From a checkpoint of a small mixture-of-experts model trained on Wikipedia: 43.9M parameters.
Below are experts of layer 6 (counted from 0) of a mixture-of-experts language model. Rows are named router (the router's row for the expert), gate (a neuron's input weights, with its number), up (a neuron's input weights, with its number), down (a neuron's output weights, with its number) and show model dimensions 0-191. Each number is 500 + 40 x the weight over its row's rms, rounded and kept within 0 to 999. Numbers have three digits each.
Before each expert's rows: a language model's description of what the expert responds to; "mostly gets" lists some tokens that are sent to it at least half of the time. This comes from a sample of Wikipedia text that the model never trained on.

# expert 27
What it handles: Pipes and semicolons separating cells in sports statistics, election results and polling tables, often between header labels like W | D | L.
mostly gets: " Votes", " A;", " Position:", " Years:", " (0)", " (Gls)"
router:421555517543547550508483477435480471544489530440456504504544527496586462516544503427499550481533430573446452436449540531473405522461578539501504444596447495483482431466465460482467511560460504532519538492530505483513538497443538560501527514556469449488481510544529495477522555511539489480488505524514546546535459410554482437476468555467504496529544501517490498572521436486461466510535437495451502532504506420498501559517465542445479458539541430521541455501491510593483533528472500487475499469484504540455521484519465464453521488509491484475551507600461446463475487558511588588
gate11:439555495499597472545496491543500463489509574486513477513503546509517496550415558531508445518497411425459477474487489554526515501441537616500476428492479490561551477572543500480530527451517462548464522499540465571511576481536499466461507416484446484501536452604512545528502531485419534503529555511510564504545480514435526500472506465509521507478487461501493438531540507503391499488567415497475538477463467455456506439583562480491476580527517562485497484535506497485468534547533503456476513476532501475558502504539529490528529509524523515525463514594571547479453465506558491479
up11:531521459568548478525525526553585483509533510481519464501516538501478497553407479556540452524519448478519480510500494560519520485476544520488514494448466512506507491539550493479495485468476520570523525453454364556437477536497546506457499400538479410483566504554502512561510560488471457511550512501417498496516417522501541515531498466499498530447528473536543518543572499566476504570535482511478497476481531532521515452529518502576484528500518581553423529546485522543485577500512552518557538448459482498539534547485527558473554465603471426495490510503563488538490573545585483462
down11:526523489458462477538465494500429529477458489493522489468526468537448533454456443503534492533462433505532479477509485432477447529432504456489481549465529421506484540535468545498489474595496553505529500538477493494476439442544479482525413521532501477501427546492475500536446550538530436516534549424442560494454537499439511468581575505497509488483466528451539560484462473526507457545539545461542459425433505580453542488497530459456399449472514427487507516511552466479469518483479580475532489539494505501480455540499517509615419549493611524524479495504538515503481551430473490493
gate12:511469475522477499487483519537462527477478535522500504426456467502422540470487538522420398483575539490487534479515470502456479521501461522552567501484394523522492497439496558445528531530532493558482473458523455457481487486446495531524508494536534522476446520507504536563503496498529447483574528505477435546488495455427534556519496491431538554454519529502451495528417466466520505479524476485431475537475480468428487600499578516514486523513536512552471527448459477478545432489505567528461451462450465483483444502531518394549427530510508394444471502462450588557520519491466553565
up12:460553526561461512486522522500510496462432493472471521472453461517480512484456499499434421468545621578490506532529452491451486533548433514451498431491432495515454458525495440486455488435500475525538491563428456516476515420535519458510458514512552414461466531511524457536522539504548424509514506498496469552528482492464513514540496507435490505447491519516444464528441472479555523543515439520445496514489494513493471562571555556548502497486480507457523513485515414483523472510602575571488492536428427453492429550497574408517446507547499463476492455467473501431457534509521538480
down12:473455543491478514455479506461490465451522463436491504489540500464569516491406497527473523491459504496455446512473492577500497485571512519432502470502447460549502491489539471529532536520520497538507406548507437406551447517489515520479463515482495491504511460490516545549513466459568444544446503557575499557538438481459522542521477520505498511555496530472505511513507506448492473489513540434585535515551552452480438448542498433490527535489509494526612516489538459487431447459467449362507550483394505591490517463426465491534470476504509524429509475533468525543459513528508592503
gate13:537515508535503513593451473503509507523491535481487612450521468458540517475562520527486513498446533506512486493460471587437448498515536527458479509541488482504499464516515511515456479506445458471554429479523537527467454468480485493423519545507460505514509482447419529411477461503489588509519547514470472462483465508503504448519504581460462389513485532478495477478552506489519481507513581464527522504456472493476393478463444390606444559479499520539500447504570475481456488497504504516506485477411511473469438504455551538458505538499528490480511503580472405505414463459502448576
up13:482476488455530522513455477471481610480464526432404489457493477461460481472541549525510492551490460495540516463450454588481525515534576537475541478534499432505553563452502448499471578547558426406487437462518593544518459424571553516501479436504531490477509490425488534443513491513563499483504490504474507479495457502455467448539472521493544459550524552485424539477567499432424562453482521544511446476436511506445453526453455465554461505509516519562493471526465472504488491510423536462453475517460520525517512531524477464499574500522549480496437501509424489522462468535514537535
down13:469476544462471463536488493508512482528499420504482502569485556524475474479496492509523472475496470518503414481551534521558473490487504512441476521555439440491493508516478549499577414517497486567559483493436532485522559619521528537365452543490492405519543451547543441439427532498487481459555469437513528519495487451525577527477522498522509520450563471495574499514496538441486502436526516533464570499468519500476559480493453472479429442449506492526511461483523566517492489490532484490516564508494563502411501500506445470480481485561518555574468461496412494478462493578533481548
gate14:468576500466508484456462567508574474557470520470548427511520567487512550463532582519507538507467453450509484418504538489427530536437502483523466434492517517481541533496490508434502551503520471517487459473543501460490476542462609396508462463519484512549550488553449527509470442558456504545575533483527531514554441486514529478542514534460445447489461533484597500497557557566534457486493465515499534509542493498463541499507495541510474546505442476475492434462456466433513509469504549440493555500521440474548500540467480524466447416426536548524499553551534473472458518494535598547
up14:466544498484453550480481630501526464528511494486521409568479510509532504426485536538545493464415446483489540467517550573484518452480498486496475451503556450414496546515451513451434594483490474434523501540489563508480496565469544454507467457468460495554584522499498501462528528568436470518568548510489511483549465466540487506537480528423483516512468541500524529464591519525489492504491518486503528499480534543555510485528487540423495421490455460436465495499471510458511451470514577462519559432512438493487534513444459488448514493436563546522498558499598525499426500501535551510
down14:513516470497479480524478510501481546459486503531399530521464445519545595504448499522513557568412461556504456506459493530490471534488461566476482465466481571481494492562604511543526477476532546488416519501492496469506462466446572500524507593527500507510555539466528520530538475533542481564458590516485560472505535503462526519548491474524532489556457480553527578450520446439532490526477504493484527454594535506502508433567576521542507528487498597510523486553455540497491529558522503498507493534507385488468510511476485605521479581446534470468508499480525515479479453474440435520
gate15:493468507471529507565507474516446501532565490574506482436503469486528565449579447484515457482506466554485480527472445529504493427514466497435533537511483576492419495455495465479498443511521468502464561532498546464506451581475527613543542425485523475483432490544489598501517611498521508516507504535476503412499457484510458392469572540531487531538432520568515483490447491479463409453505477502485517509484470444501478439551483552484549488487449460476493433554522483487540543521497581557552491468498464497448503476487517436449520490494490598500494493499519477539511481510499580499
up15:502493532546472454504527472469528432442535489452481406572539559500458432541447482575487474505566547424438586485407538471561547571490492524548528470531511475362570506524463542512487503513518574518468534472528528571516458484488456486520462473504514572565534521481538500468514436461511486499516423485537481525527590421515472487496495511450555523517521471492588550545579509542522521495486468516460476528469505502500500519466486466459465508553495465500505459470477543539543442521512497454497471489467520485464492577508430532552481496507560481447494419458487514481505432491487476466
down15:512549529500470425501434494577490492459565547490548506500484467445507473521498494529476490451546455444496507513511482491444529519512440477444519424496515507501489431550469490474454407501515426469568512594470523442446512459517526466467465468447484470499534510550524524442439508534507460543514454512541538483477551558517531549564499492489502421522534548520495516483432550474518468503541536500458444554567524548401544422501509576572447492510495498502574487438528498495497491498493497544425487501552470533450468469481482508419500576364521475519508554543485522450486516543532459530
gate16:451463461469521499465461482553508474481503437491486462413528464549518475518547495510550462523475480428516486487441496505527492498533490531504440500462498497477507495565496464562479506493565463549538504570474462517554479528566509538458456515468455539551466610618558469523507517492422522527511532521458582490536569444542483504546471539465421488497512505503498494509487490521453513514526473485486553534494453481518447486586592520500559525511483486463522493515473494490479506489580435532510463451507348484444486496536453588483553530493541521544576463479524499413552521524427500537
up16:480424450490535498472464487570502437494489513477480433439532449529551542505526480498547445535486512438520502508459510558515543488524506531525441511493472469498513508544503463535515503500521492556533472525493466522491435521575528539447429542447445487579485560588538463478552570544456471523507517539438540485522575486477451514587498575510458475471504513512473519533493503474431530527539496449494539533526441505564481494533588503475540504521504517499482480500496488563473522522608485541527449440517380479444482504500434554454576516493505549590506452403505530442521534538445477529
down16:471512494510492460485511502565571498488473500527439480467472560545518509515517484503441481431510502563476524531565498459455474493500444525495495475483496524582444459455460519503437494481524417456476564499497530529563441547493533436496522496495488425461437532565490503433452556528529480517480426514453489480487541526507491471511495574444466516542486525561453508515552515510476475509417483523426501510554453496531476523551513557450595426536465516603410470457572418532510498491549478523546543516586431517480527491494531518466485521558549537607573492503480453477539471522477503493
gate17:462514515528466460553523610521561498414538467480522514514527420481517421456526548574503510603536599535501569493445503494507536469483483469581492555548483596488448499491501530492477514449473514547514544475512460448473490548482572522505539440556564506447522530474481493509515461562480470516505481547497476463499524519480522495547483540503470488538498529535517487510569512477423492566404502554576459593493498469524505511461508491472479464490561488467561543479518539510496492512512508465491443430463577506509491541519503503404439556440485515437458554455474507492495529562550503543
up17:523474487473539498444474442408475518541489513535495463458480572559491549509477458497446449445451454474561404501518491522534486518506515526452552492496529399495570489518480468586509478555525495485541450496480492582504480446484506515525432499441471497553511473502471461468464540469426480489521507480496514533455496509479477542486512478498557463437485472464513622415516585520531509428590495483491467411523503540524528462590490506507503545476513525578404501496455499494485513484470537510527603542538434514495519454493517443570535489585506481519497469513526483507487494469420476481
down17:453531477507478560512579590473464531544447437469476483502543513552461482553508557476459526559452518451520514504469500493504503401483502545472584466474554424493476477538511523541486538459481519515498465497518505553398431530473504503590430471527470460513514502456448543486422521532530543464470487503508433477561524493451536512483534572483474477514476568453611592545496509550505475533509456519493488528516501518489501560557508507560546461502619488494532546570486489434461512486505474518486497531554449496533513436483560517539509492508458537546446498540502455538589480527449524503

# expert 6
What it handles: Pipe separators inside table header rows (Title, Candidate, Votes, Scientific name), plus closing quotes ending song titles in track listings.
mostly gets: ")\"", "\"", "idae.", "\")", "==Track", "!\""
router:471501436493551548491487444478484493579507467494441521547494513506535489521553509516513530428527468493522421475478520516502477553456528527550503508523493478483498466508509494473528427494412472510442504462510440414538591497538495547545551488506512464445433493453433451525442516484465497520504538480554538545535479445571488483503458520493537510550517537542480507551485471524508437435523431543458541529492489467526453532528538460470523504435532530571535519453471480592455516500459534539549505485572488604452562498511516487428545567479558512596541456494498478447603571459543530482
gate11:500530517508569431511513526414579529466487576542519484508549528511530499568544544557509464445507511500510495480566507436564532528522476448514528474529491490567509493565421513536545381500501505445542477501443451533463428526510469525563467526501552471500496505459426495505456528515432509463477515515520559546547513492539549494508511446564477505534519501565531473453480494475525581569601551495506434480506455468541471491449499507496463495457521477508526434480509531501554587460506537488498502572574512473477512488533480482506469453469410496516424479464509546466530401489431482446
up11:507518466544517475442474537483538515485502499540538467530490527567499548535479552549572445442503537507455536526527560496508488551494526512532523496524475490540500511489511533483545437431446468438563468438501482571505453513517491539524435555392506473515537480451426457484572553497524502485450580467560606522502505466483551486519468414545506505551548521480505452483438529486497583495555503499574432545515464473561488508486534546476485467457455502541536437502487492543577590451545476434463508535492484488518531515482480519506445491447409467489453465466554554525524500509409467481
down11:500475511505480517535526540461520562507480535541567518568566410518491493448474433569561580476484528488561493526524496475490509505463519439551494498433497497552412430526477522516506493514482494394499464496421547480580525494555539526514522538470444527483476469510548487490516387495504452484578504559572539486550479501487576497553461506525456568450476522476519480516554500420531489489491516498466475540482490484491440453549438512427522514455470483526507511389468559507506555490583476572516508498534531460463479477502509541518507516524424518465476516513525592453516501530437447496
gate12:586418453480527562547501438521469503574517545479416497545486515562441516531528487488518480512491497526487485506511545539426506496469516441451560467468494445472558506515538443517497530566434495533524536491545528502510511497502431518521495598601438574471471550515567427533509521463531510501526513501479496589507492439490545545463534464554546483455483502476488439455526477554458524476515520486452499516520547492456562516503470527483461553452516464428562543433431448520533465498408476553507518519615447490528476526557515589492501507558539453516486501462508484513526478485482449504
up12:445591587512491416459501566508522503450512478568592504505497498454534469495504538498460495502514519465507531488499504480570463525559500531537426535520475548516488529526529560466533519445586544433532503530451460452488437531517529490517542398490519499566512469437470558474534483536500475533456441511518489433477467606491478449519468515450477507550545497553461550494486474438536482549485501511530503499497483521534448519511531497525567470487491586594462498626553499524462543516540485458490492525468585510520535486489517460493512460440441596521540523531467468472493506512518570480
down12:510427485477508519522480486457499514419568538530455435494582552497628465500513484556548512507551427465512506547616479452481483459416460491499478452525524434490545463542525510465502403514398463543486544486500536454527502520551452505514581509535516538511476401511533541492518518545542516456429499495518458565498543471552483498504482491452509500447446490551481479534469409478438564458554443468464468527509491540432460482484476490512487585534498518600531534546471518440491478522460464524469515485512504541481477463471518481462490568526459477502486502472515499488506531442533475511
gate13:490510457498556550445516485487423559509533496548574483520513486467483552528546493477485511539508560556550531428495581543529475600466485510501514585469447461469537510520637447461536530525491471440510518478570467454556518491492555545521472467523506557565505473552545517465514555496541535474499504479501499506517469549511449526589475402502522528504478532533440551427492447453513507424545565498506501528514509443537484481415463487489540488523438458511481573538547485509516542509552514547474481543527510551539539449557518567491489491532512553554505523472480552567478552478496444525
up13:453504442517484542472555501542441451482472525521554512446530494513472520538416442489519486506488581564534507424549576521464474571452454583527488546479539486421511516540593492493497521486470470432531549503556471471555548579533575453472512522515496496518557515516524536451491562513590529446472489489484581443566469528543460523501486463433432508503447489474488463523555474490515502422509509513539484477518458474583510487434470528530493488534509452481572563487572532452508536507512538512520472524473524588544503470543447523438498481537508524582494486449519476575498514464531525497
down13:484462480455590589440521540568528502475511504506476485517512498533523518516512517538451476513517513503482482562532468537488566570550497502496523519524604459529528511431545490497477560527550464494481480529432423446525461518525504508565522496488463515506514513520459465508502451556577475508502507523487427516512489478463468519419494519513444511499476429504542511498448575518418575523533497507430478507463475396487518543456505496518523608535475531443498501507494445460473483547494444389503470522597521476454455479524486391534505535577555541481594495496510499513504459558511550507
gate14:549493515491442491563525502514484566559472521455531479502504498528391412477437474497478546501449494499542492495516439558472519491440482544484576482504433521619586440508577511456475434511510459495486557475462502509498491531535567527473491475441493543488524526544567512529527450493562505456409548470504526553455477502491462588483479457482555492509515498522518533508457472494518555467506474490508551500524491510552428483552467493539499478551544452473489520553433471500518585527545510557518487491525405471465448476502522538508497605544505505507437606534505487505510453462520556547
up14:509581503468396456483534531509469505536473493464490494478535499507534431548466490535531518509574556503572481500603456498556549499479459505511549514459535465567513476583438498464529495465483511459529547498452521490401535514477516558505455483507558523539519562570481556543513454494515462498503501527565559473535472542437536554465557498438502453485503446461494501512496450539490551497578448495471451509548496474563487492547442492498537456532452467494492552531483527543478513427493470516558509477596470486461513518478482457552548478561445517585497520580516467477553436501517604478
down14:497520428513568437512451523560554574505504479562494560493472512484461448548542504516537560514523539543456471475522441522440530553415421510513561489538499447486463454489548498449481500524513539450500530482570529550552506410525556513525467486505541543495478466474537528424432456516495504532438491483470504505449510522522509513548508462538525503496523440551529489420498471500573530525503496391516536487535410495483538440449411518466450526583492440505496492461496457474489544455471420498457484467502513565422540529461556530447465477483547501567533504451461493474498513433519472462
gate15:515506506528483537484554479423503537437450507507498502478560407423509527587474440434594502566464527477471547561475568428456449464436499538548434508522540487512529497451492495550445553377465494509419518512535533540452529500480468545426546530521539491483498475480500467530551526468536463467486509500488495490509505454424483543451455459461446515510514533490495513520511456495481508416499443522414526560469481482468496524454505509536496561527484482531484449463512452570470449496499592554517481487524427455438499450509527508505478570520499483429504487469429500555464543504551512506
up15:467481459526455551500477545522504509500480515515489530444465574518537451473478499528478407496445472528533483485489491514480460541493574407495532426511458505489456496530507402501500501554573537483532482485490505518500502475497542495538458465463456435480403489510484452481457493534508513458494526511449505435532508452492497458590503472530486488437482510536483517496398535575499494570472549477562562483544503520540521520583617512552490443511472428461479483479467508507546516476547516472483502493452515557522555483579572554518549478577542564564551579494499443483575512531431497516
down15:489446507464570507528552464512442443471455494514488505458524516527492525572500453416471538564418482506464542502443530466481449485515478504516538445423497437595511510532545498446540459456519546493492571529512520442496481532498526412568565485459460518565509460421523464533584450495490549489427480498479540474517490484463484519480519535492512465503508513531494506546553546456500501392513535527446526493515524456481542532432482499463527495493455567465405420476468401570524543552541465491476486480507420497438478490531486551498525491492541482495499429476458484455538467535435473457
gate16:485530436523536466505528487433526457502451533529471411476507542484516470508490589460471482520472473551478470487471544578558481523536530542427401476548549492461453563497516534547551523514429501501520472482493411533502466550534484473507510458546562493465518484529541451542469478523486518477481445528498479552578449473467537434469485472454479571439483471577527492525480463525492503525464460584440447442512566439464535436511473536560489455520405525546550545538502548484529496516523549504484545504456514516539430441456482530439435529454469563551504467548522459528462484541515545486
up16:545479569480448467513471511553456539472565477440497585503515404543464497444519448541497517477527495462524526498548436483491533496496519482565616465453488531510547454515489454474466506479583502492447528511523575427523529473417527520467490521488440500515511517476498502498569522475516513507545526479519495494441521521532489600534532510570489419529514478464489491441474505460528496441504538431556527527484487519518473549448481492452499528486556410484471461439462453524454515484451403485543492479537482521452515577528527463592516467537557468461498555434478567507533539456440500568
down16:481522487446559545450532492465571483560486539422511495453474498476501499478543502511456529436449474496487524510550558568512493505456539521468500521466574484482482513433558484456576527466529506457489467503445487476485490527487531482503513491459454548510541545528593481480490488499444456465562402524418542564507459524509476520559502466500455469566559509490548443460382439560537505450453566482510437503528536523555385477440561495504427516444471488532554520462499461466454449541574475461553527475479555521534554499519526478483524477492515553538509518506501444580473502494480535476
gate17:498510516520465589504480506462485524593556480526506502489463482512494536479401511524522403525499525490501525534534553535494517520504496471523518569502469452480515541533550529506542511453506470473442506498532528518483488456506499529540531554461521452483496492438446421510415577603485518525465533503486515489533530513437460493553373507520456594414461488442505463435485550521526456529502478547495487536510501421457467479489492520503487471530535524540570547489428534514445471486478585458443529502497491546530531459415480446493550496514532444462480508483544494566464547393537436519
up17:506524471476500459524506533555577487482497473478520484506460484430452492518560506490453493479528534539468495541511510493462474545491538424529457543462512518509461520470503475429548487515507520518566504519489400512497436470475550530510493485561465561492484490518484514483614463464561444505526459510500494488408498530468539488442622507544547404529523505573518578513538460483461534501489508459519521499522540585553524481467550448520462525488451422502508490540545444486528596482511434549554512507540575495527475518516489555415475450469472549586543495473459518491504422571541527452
down17:512440496498507557531530489518406523510467457517531425483545502525482479468475506534539498493575502504603552405495464577554451505544496525560477439532598488472510468463506531488491491445505511435451499501498513447493536418531486476420465501480557499544547469512558523446482479539552499473487550471503501509505528531465464433528474451490456477440497507466518428508498545515528529517503504503460400540523414486472524501532532478487533464480460461468527554456483483585495484479506539489467504471582487576451546490557509424522551465565506447536442525606541520487551483437558463532

# expert 45
What it handles: Opening consonant pieces of foreign, mostly Slavic or Central European, personal names, such as Pl(íšková), Gr(inevich), Kh, Sch.
mostly gets: " Kh", " Br", " Bh", " Sch", " Gh", " Gl"
router:512490485510472446516493488525528482456558433464454457433460495502532483451509521472513506598531422531512538535479543518531521484576430463497504478502514561546433508515500589516484559524528472482495572584464525468527397541539438484485524578560467486524537491543509469479437544486469451518491503464456497476463494540496491527548528522469423527574485453524503504441502537540516542477512508572527475453522545552542555571477485421542500467514532446430495526511549560431535581441475436433474482517482487472563443497509476567511479549556456545443466479530496513490481508545535430491
gate0:513511584446525487492502497513475483508462528465501535523518464477508466522486549506542465537428493488476543491466529451474425511493440482508547455457504593488546412455523465512545494454502524551595522496457503532510554483488550500426463559526510483452543537464537545533435532527514482500510525473533481454479460525518451576444506476470551527526526528535422434442510460569531567491502504463469505478512504432513478479485501487501469456602454458522479504505475529541511532497507384462565540482448511416494450601489481512453516392479482428491518420527565516459531490519475423535
up0:477533512515498495522504459460407484469486481489502521506530520490491508538528470509472507434583490571534423497488523498511522481508496590533476522451530512470455517509467536492512464538566517476508500533535478505458481535509482446503561469433536475515462518602500531527604523485521538558550436464500498475465520515452480498584397456475539483537467439447559563492472472483477502461457538552514568534584514596452520504546514568475494492450570522541523517469494499461470520550467599528571527498540532568541504479558524491479452583531414572506504567456483524493545503432507517489
down0:549498467498478433475433545495475488523531509565468486541520461487525490497545509525499542471531504533586494487507406538490514533502454521525503502489470500431466530482542526443546496493464439529481497515515469529540519534550546531531475593517518441495512463533498458481481493515461539515471473514579458608542550520562558558498427444496506470455450497575535491606468556518445508489442514502494483484469587496510505455526484475525447495494472484521527520522506548456483503541460453557444559485471532534520480542590527472461519599546529439452400524526546499368460447494513529465
gate1:512498484552494548523476469534460527430496467488465453506563467509599516503481488495460526499531488504467515439476558545523450524525524554485529487556549575551495417501453491515533501505479497483540519467474499555516471441534480532516503559413579492495478488406514489470454483565471471523485499468508523524513475484407519519504459480496540522498508490542417498565497485426504501502449545597460508506586427500475497449510484446433467582575492538502473496516513588456563527526542532496503551531488465502506492569540541494391536479502428526499479555495557507581418498484461424535
up1:589540525531471463579531501522478551523521470474504564468587439460505512506544433489455532513516491521503489566515468514522535471394463437488546467552492531526531433499539508499524465509462512430496479500508449464533559539475425446518505534540527490475508460535517496512541425475444512514540550487486510480476433514500531459462492467508484463517411483486540507484562438464539465519452503506585486542582522496484459515493469461526447442501559489545570543502561569474499435510532595501540538473558505501469504444478485424519424522523453587530574533461451449503468500531522427540
down1:522469443456524466532465520504529536499474429492507490457568525514532535463452504516483518503492468497538487555566504426499496463618530589495427503460543491496421530465482527514424489549490451482517498491508494535488432580529545482491541526450448539479546493567584467471491524446559451463553495451458495526502499544524399474512456511449546455509540542428499476529510542482478511508506548460519450572531442517490468542501512538479572458431500535553484508522492497442416510502505392495438480485516528486540502517472469557541521517442470511499539502567551482435587489498507483594
gate2:463441524519476469562577448548458494499509457497535510493479540422530470460523556507564534479468473443473406472455535469493496523558472419515532438532567549536459437502500519510525481525498473452554563519484504475500517534527399498431476569553490501490512504483537509529538513566493507457472501519493509476417471476518560520411518450506448500427457499531471555463523503461516407420456446463487537571492537538557439514527535483536568512416524464504512534534494503440511507503496501525557477522495442497549442578508518447526461525491482421469583489554507462461478441552490489503
up2:527510554413522490459460541528458478440484502485504523490441470573543544532420528451461470557498549505548579490542518555440460559521534514503524455494480501540553529524502530467408489428453501502503528489522467542531546435454603532505504491452464478527464532476488525471486532520523497544520507499525562593526494525455552535517446541499569493520576499543489590482429540494440570511505532522544478492566434488481501556499520521545564486573541449564482428519557470572458506520420498477477508429506536498469533487561510580505542492520545481508484514445426527480473496519507531485
down2:467567474466518464488550459495516508477490493511507542528552528489501499547577528475559501450509508472478452433482531494521521497513447561520492468486502510452580449488461495520571413525510491466541572452553544472496458468521485515442492586552507488494536474550534432471554466555507478444497487482554476494514472502475511514438509460540439471545503504514465485540423441493494587529487466592490555471495575536511545507461437528480444503479485524431603442519488530499421512529564470545524472564456414499564438390501485463473486489492510469545567513501531428502525521555500572487
gate3:490557509524493533495507455478472504471466489517481531535514480559515532489481418485473515554519416510456574491452438486443525497429506437514529528475551524526590454486460523509548519507524412527470516517457472493489552479541534480491461533476417517504512461501453521419562426459467519530526499456506519496458474566439493503457511487457613554580458446490441510502498506507545497431501474452568528548528469531539523536482432452523497496435533491474550536491517520478423473530473527564454461505602497527509416476541445546526480465427498508533512562569455527515519409474482553469
up3:501468482504549374471529580524511516448496489524551521473492509446459478533532582561502404457513522531489408533518498480489478473543474531500426461511506580453476519467514528491472466522533491471573420492537473538502458563507566488519524445515447522524491530521524546481450559494591502549469539554503489508531560487513466502541502538502461488465612557474485491496445486479476466524417438489446433424481602486460534452523553549485523502553446485509477472537495483519544514503543468473512460501448518485510566456508570475493487520477490451465483455443524471482482622492475514488
down3:439504540546478443460553498501462519552504533567478494493513464497457497516482501469527439500497485416509526475526569438546474553548483443414474538541547502542464550522504550510521404493477575463579491492447555566477452530484566530560538499477392568552457552478549413483522545479475511489507457496488526515602522496502442422574580550489499518506543527509516484462525528556458503522497447533459517495512537502474527519522495537486450571514479445476484457532463541499546495474516500481564484428490488476478584518559517455452533487483444458470480466578466470486485425499545516506
gate4:445486497473530491535532465503495490478481489462489502448497477516484560575526465476442521443523448504468492474467549550484581511513543465413504491571438483501451490481513510571510551510442523533505489479485460591613443474522515454481423487454506488506492567500540572437537512477537467494463536499529431533548508590491496520475434467463452525484545637558516480476543468493548548520504440515558501534463478526560521495506441529472534463515500586561514490466518479489564481446527484504450476453554540509557483483487546578564438438467552535520430520474516462453502470479509496537
up4:541517487509571502545448463526473577485500497515517444514524495521521537505517502496446449474477533470561442515528506521483449571478548502561509458474556506516460523515463469501430538479527519520528461516492461479476537478596555557540538495535498471483433464520534500541515507402521463571534516475442503502496527489443589486558546503491534495542500522448509529499491466490469550481559506448510469479471544525468576537479570453543486558435364517436521494494546534489480510525537451482504468536432490365433561488548496451544529420564541521463450524499478517509547477489585493454
down4:525521448511512447490516421517502519405629434529524524485410513512567568449528501545520498467491525531456479471527515475440497547475553526483442504531553549528398443541505487467553457491461458463519464507526560465521502453441548554480506489477512440483491484472510476425465483546485532586493524504577573493534546467526474512561483492470607580499463459467529556523548506487486515506543450471532528567489502525448520514462501531534487510517411514489463475506547456537483503532515435573503452459483434477509475579556532480467545482472495430539511478532467519508501509530503497422
gate5:506444568490530526540515510514487455537505431435483448503501448468451449513522465499547566538532469484432534456497504504527519549493490451587508523489515508502466494471495485489470486484552536508465479478442454408557546571532504569547433522470432482503535562490490539521481490492500451509476571534420576563564548586468513538540471500551482379523545532530483483568495463496449495435478553482507514516440522472481534522475551533509454535465595523472489514473461537495505614551482515423548470473529464508482424487509473468472512511488545480516523513427511537499474502481562530591
up5:525398521451488445489518486440520501499546571443417577503521495538453481470484478510492567488480509484500567506493391452499529481526486478518496538489463457498467516501517551556522485499406524496555461477486534480499535427398507468516553435465508493545509515425475486479483507532490506527460474464528595565557441554457491553540553528519503415437514478508415494518460536468536514522507534470534460496478446445481448529519606496470428461530571543465486463463518491442510543459520484501506513490433509507539453493543468560468501511514532582520493525465447541460495500514441450575
down5:464497506474487502451498486480510453536500513539514520565508465498520505494563484490547499528437590471481453498525513520422453470491447463468485528569515605494508497554550496484513571490529519502541498493447450493480514477551512462483521461529503440463392496418522542480523471463483511447474551518418526512462511578502462490490508495523517470425495443548500519486518438481406492524497521535521495492521470507448469422462514603485512491536486541498445497536444514532518464497497517524452462469479485501460497554550435623484417504462449441510523451493599518426403533547540581472
gate6:449508543453541420491524499568626506510405552521507487507500495527514477535488506496556509553484438528477533419515462502463470483493548592480493451522457505539536466541569469471553582454524441556531524531481518438489511436493533517539478471418463484574526543491440536546589481491466555493497452530484467439519575475452547431462528447526535541497542545506452529515473564479560518487516533488513502477521444509447502487457453521540498477530467542447495527548540518504518570494538421543596456480533499522500490496518529505529490528487497454411521576492459533517478465528543520546
up6:558508483499467546435486507493417557498478480521527566512466533418470504494478479464542478465464535481501465515493498461499459497474499508559547507472536525420463525460457523512469491431437551512400497489578493450533503503461537482537588465511526507507514500517505540408464517486524460502521538419519529435518512485552446538456486504413617503480493448451548417498475478466485529555535426528538492486511490451462535542434474467492524458531501505575490562535479487527439468482504527519443548532539500399486464506462522493503519462511534476554482363488576497488501507417517533467
down6:532525485474514486493498490573514494433458494478489539445530488501536467450477417428498489543544452422492479586516475499432474554520448459534449555530526542526489518464505556534522517528530457464503554500452484506488599494384548473523451513493513542495558466500521522545450474448544493548532518420503557524461553479547517530463542560576472475529493484422502531453430500484480478516554447456512515433510476493479495536436512497529520515485614564467473490456507565581532484498508470506482509499555485536540570523466468410484501527507533535531513507494478470512478586496472386461